config.yaml
d_shared_expert: 0
grad_clip: 0.5
steps: 3959
Below are experts of layer 15 (counted from 0) of a mixture-of-experts language model. Rows are named gate (a neuron's input weights, with its number), up (a neuron's input weights, with its number), down (a neuron's output weights, with its number) and show model dimensions 0-127. Each number is 200 + 40 x the weight over its row's rms, rounded and kept within 0 to 999.
Before each expert's rows: "comes before" lists some tokens at least twice as common just after its tokens as in all text. This comes from a sample of Wikipedia text that the model never trained on. Tokens count by the router's weight.

# expert 2
comes before: ", ", ". ", ": ", ".", "-", "'"
gate0,236,200,200,166,152,209,228,200,209,194,255,234,245,302,222,182,224,226,206,211,196,239,208,221,179,178,180,98,215,192,246,210,214,195,246,132,175,242,215,200,157,178,172,207,139,156,129,162,167,234,242,227,133,244,230,165,271,222,171,229,236,126,169,241,188,158,100,174,233,169,231,164,261,195,181,171,162,211,152,188,175,161,260,185,287,179,140,189,222,156,216,241,195,202,206,160,217,247,122,233,252,153,201,256,232,235,188,120,176,223,239,177,184,221,181,141,256,184,299,176,166,264,221,198,145,239,222,174
up0,203,208,176,168,193,216,165,181,232,241,261,173,224,181,190,235,212,248,156,178,176,212,164,231,207,164,191,252,104,234,68,258,177,162,123,282,123,209,174,204,157,260,241,225,203,223,157,280,305,195,196,246,250,217,228,234,171,221,155,132,226,242,207,205,143,121,215,220,187,230,152,259,191,197,219,199,208,239,212,177,159,214,216,163,209,173,168,170,185,222,170,158,210,190,204,210,186,174,254,216,220,174,240,198,318,122,205,296,187,202,208,146,194,216,225,158,205,168,198,212,203,184,216,136,223,203,256,162
down0,229,221,210,198,191,142,196,209,166,194,198,157,72,237,199,193,179,209,173,119,189,220,289,231,239,266,191,226,277,187,173,214,195,172,193,196,190,189,179,173,277,254,243,166,162,181,171,208,214,128,232,210,257,154,230,171,201,295,226,184,252,235,146,190,221,120,298,221,204,114,209,188,183,187,279,140,232,179,198,183,224,192,238,163,227,162,202,161,243,258,235,172,249,209,195,170,192,214,184,194,276,208,174,160,239,224,223,208,174,188,220,85,193,247,184,167,173,191,208,156,161,251,140,226,247,142,196,218

# expert 20
comes before: "ed ", "ing ", "er ", "s ", "er", "ers "
gate0,185,201,167,115,150,166,198,154,183,121,216,229,214,223,181,263,199,240,228,179,132,202,187,84,208,240,155,202,159,233,210,195,185,209,203,248,256,195,207,179,115,183,249,152,218,299,219,208,107,168,238,192,182,165,180,220,217,249,187,244,147,186,246,244,202,257,210,216,201,168,276,127,246,220,205,258,257,199,226,151,178,183,206,251,182,189,243,222,146,168,268,217,226,181,218,156,224,220,170,204,123,167,158,168,227,226,166,208,187,176,149,142,221,131,208,244,242,179,217,238,204,204,194,137,192,243,302,168
up0,180,205,199,191,192,208,195,167,182,260,168,202,180,239,279,237,197,130,234,135,196,230,239,196,207,205,248,213,300,257,172,133,232,152,197,174,260,183,135,163,176,163,248,184,138,192,184,145,89,221,229,155,138,217,184,175,109,201,217,167,202,202,241,181,162,208,170,204,133,210,188,231,161,154,184,158,213,210,201,204,222,206,203,230,163,171,226,222,173,194,284,250,194,126,262,124,177,257,272,149,184,202,215,211,221,243,278,202,230,191,279,170,184,282,212,214,173,212,164,207,178,264,141,196,180,221,252,259
down0,160,225,204,217,182,250,244,170,289,243,174,146,198,246,146,124,196,231,240,193,211,175,195,164,242,174,211,309,238,301,221,237,227,214,189,194,63,153,98,186,190,205,221,188,166,156,187,174,224,138,164,190,256,189,187,202,171,169,221,187,203,291,217,205,221,122,167,202,244,189,191,273,200,212,205,259,229,185,168,251,187,212,194,178,157,220,189,252,137,195,205,188,231,184,207,221,153,228,184,214,231,182,185,224,177,246,240,224,138,246,163,218,203,212,181,230,129,239,302,169,119,214,186,230,190,183,227,229

# expert 24
comes before: ", ", ". ", "\n", "sion ", "ized ", "et"
gate0,162,175,185,177,279,192,245,293,206,193,147,130,199,257,244,143,198,138,172,176,200,233,180,160,220,240,175,194,142,178,164,233,204,239,183,230,171,200,222,214,283,148,262,166,206,202,224,163,201,236,239,211,211,228,243,278,203,194,204,148,223,258,171,204,301,141,219,188,220,163,182,280,172,197,205,166,230,115,234,169,204,246,160,204,202,175,206,217,97,142,271,215,174,217,261,194,128,202,201,168,233,168,193,223,228,79,134,163,253,215,190,139,209,210,191,177,174,236,167,247,226,204,206,203,140,211,191,211
up0,160,198,184,181,215,213,183,140,196,201,243,227,204,223,169,271,190,186,191,229,217,152,250,108,244,227,222,201,105,193,167,228,178,241,230,186,164,198,188,189,214,185,177,170,279,193,188,248,178,199,216,205,186,232,155,247,221,253,189,219,188,110,164,248,116,187,254,197,209,222,221,254,207,200,214,209,161,218,182,208,164,162,163,145,179,145,183,227,239,185,177,287,192,240,230,243,130,174,113,260,238,197,209,224,211,113,244,186,147,194,155,216,181,184,203,185,215,229,174,183,210,187,296,109,176,203,344,130
down0,216,205,170,166,194,197,191,140,268,207,174,242,191,247,129,205,100,258,214,214,206,194,216,263,190,180,238,259,227,205,151,204,216,238,203,211,100,164,205,183,255,226,191,203,213,236,255,133,228,238,187,273,241,205,225,128,256,176,227,173,174,246,224,219,169,213,184,194,234,184,185,257,179,134,224,191,233,234,177,161,159,220,167,166,245,224,208,138,215,197,152,145,190,229,194,183,134,196,217,212,166,236,245,166,172,112,311,178,203,153,191,259,147,124,273,257,183,188,199,195,254,246,228,159,124,257,213,158

# expert 9
comes before: "| ", "\"", "(", "- ", "S", "|"
gate0,212,247,146,185,230,237,115,175,228,200,168,238,235,236,186,206,182,135,230,156,231,199,160,223,173,132,156,243,181,157,211,150,130,192,224,201,166,209,227,242,225,191,241,147,240,226,221,227,164,251,196,165,189,225,233,183,156,189,193,236,218,205,153,180,205,143,223,209,247,242,206,225,155,218,109,197,169,234,210,240,86,184,228,141,264,220,225,149,192,205,199,186,181,275,244,184,208,178,213,194,210,157,180,107,141,175,265,203,276,119,111,148,261,249,236,324,220,211,210,181,237,185,228,184,205,181,225,195
up0,177,224,196,229,201,153,179,221,182,200,143,282,250,166,284,186,196,187,230,213,254,129,191,190,227,194,183,200,262,159,118,228,181,258,158,181,145,210,175,178,192,148,205,229,198,203,214,219,272,194,186,283,142,171,239,164,188,148,173,258,158,187,135,175,188,185,217,211,190,242,253,159,199,230,233,302,262,223,198,288,136,179,222,232,209,272,186,209,162,230,199,168,250,195,196,173,262,176,182,166,215,153,209,205,244,249,117,149,149,235,161,207,159,201,168,142,190,234,287,221,222,131,192,169,225,197,155,277
down0,207,180,182,294,184,210,263,179,202,206,157,240,195,172,201,144,105,247,169,282,245,219,301,226,198,133,214,133,197,197,159,207,237,268,227,250,174,194,188,138,161,220,155,226,221,247,157,231,193,223,166,200,163,240,213,197,194,208,218,113,188,169,185,155,259,154,236,216,227,230,231,226,173,282,235,207,242,153,162,123,218,208,228,117,235,188,117,148,197,205,228,238,288,236,137,227,185,177,222,172,232,130,157,195,191,152,206,196,209,256,248,187,225,189,261,203,113,220,196,209,204,202,227,177,230,192,169,209

# expert 8
comes before: "the ", "a ", "his ", "200", "201", "199"
gate0,218,184,181,169,208,193,150,197,199,217,261,213,204,164,173,162,281,234,214,200,217,226,197,198,158,167,210,231,168,205,234,127,245,212,211,141,220,237,267,198,156,251,194,269,238,286,186,230,145,187,162,207,83,188,180,230,214,225,195,269,197,231,139,146,148,224,166,272,227,142,228,212,149,177,275,238,227,211,193,246,191,195,205,222,260,185,271,229,211,149,223,221,199,190,243,249,239,264,210,223,152,264,259,212,206,209,175,149,173,176,219,211,85,165,208,208,286,188,199,311,151,194,210,161,229,171,206,196
up0,175,171,257,238,219,223,206,143,190,224,215,184,165,261,119,177,244,209,204,218,214,293,190,208,215,277,216,120,190,200,184,189,162,130,248,251,243,221,245,261,222,169,224,275,312,259,142,183,165,180,114,237,184,199,238,203,205,148,155,215,185,214,132,204,199,180,197,176,174,196,179,175,179,157,108,201,236,197,206,199,172,226,309,219,269,205,152,161,218,155,183,214,230,230,262,187,214,214,237,155,190,206,211,232,205,244,168,296,208,238,187,161,211,94,174,146,217,191,237,176,200,157,201,174,207,159,214,187
down0,241,229,167,151,198,158,137,255,183,202,203,163,248,170,218,146,252,178,177,224,179,153,272,199,161,189,137,140,165,256,196,234,264,187,156,222,207,240,201,152,129,246,229,169,174,164,174,247,213,193,209,225,144,226,225,218,185,225,219,213,244,181,238,143,176,261,136,242,185,225,221,190,171,167,223,195,227,204,265,249,208,184,235,212,160,192,217,165,217,172,281,329,224,251,192,184,162,235,227,200,121,249,171,217,260,180,215,184,165,192,170,128,160,227,218,252,200,70,194,191,132,276,237,197,186,242,177,179

# expert 19
comes before: "==", "The ", "\n\n", "===", "\n", "In "
gate0,168,228,253,252,165,159,177,168,183,202,138,191,219,168,192,209,139,242,249,160,124,189,141,203,231,173,206,290,191,173,196,280,214,200,198,232,194,217,262,119,159,195,261,201,193,196,205,205,197,156,128,216,220,165,179,167,236,181,145,196,179,187,169,157,148,137,184,254,266,120,267,217,168,201,277,201,202,204,248,200,254,171,196,186,124,232,258,209,155,249,197,185,178,186,240,269,209,306,205,174,144,177,250,191,224,223,157,155,171,262,205,136,144,241,203,204,248,199,191,227,221,152,180,138,192,280,238,208
up0,175,140,195,189,242,279,188,114,170,134,162,196,238,209,169,216,116,193,234,170,209,198,162,234,179,179,200,102,129,197,250,263,221,210,246,254,147,184,279,160,210,181,195,128,211,296,175,192,209,237,218,221,240,209,216,213,180,256,178,293,208,157,167,210,203,214,119,212,167,222,224,197,188,195,229,203,147,200,184,165,201,174,201,138,161,231,170,200,233,269,130,231,184,245,202,217,194,152,228,182,232,247,238,144,187,195,242,199,219,256,272,216,217,232,219,233,131,189,108,129,161,217,269,182,244,223,193,217
down0,178,209,232,248,164,111,215,183,239,189,209,174,230,205,272,176,238,261,180,159,156,210,139,242,125,174,170,272,246,247,173,231,111,247,179,244,231,188,168,245,233,158,169,135,202,216,127,182,223,219,145,249,260,219,149,201,120,150,212,146,200,218,159,230,220,236,281,170,175,194,169,187,223,244,241,181,194,170,195,209,238,199,184,137,219,159,232,239,246,273,168,229,207,205,201,207,279,195,166,143,226,118,183,176,196,190,200,221,160,157,123,193,259,179,176,179,267,233,276,254,219,168,209,171,254,221,195,220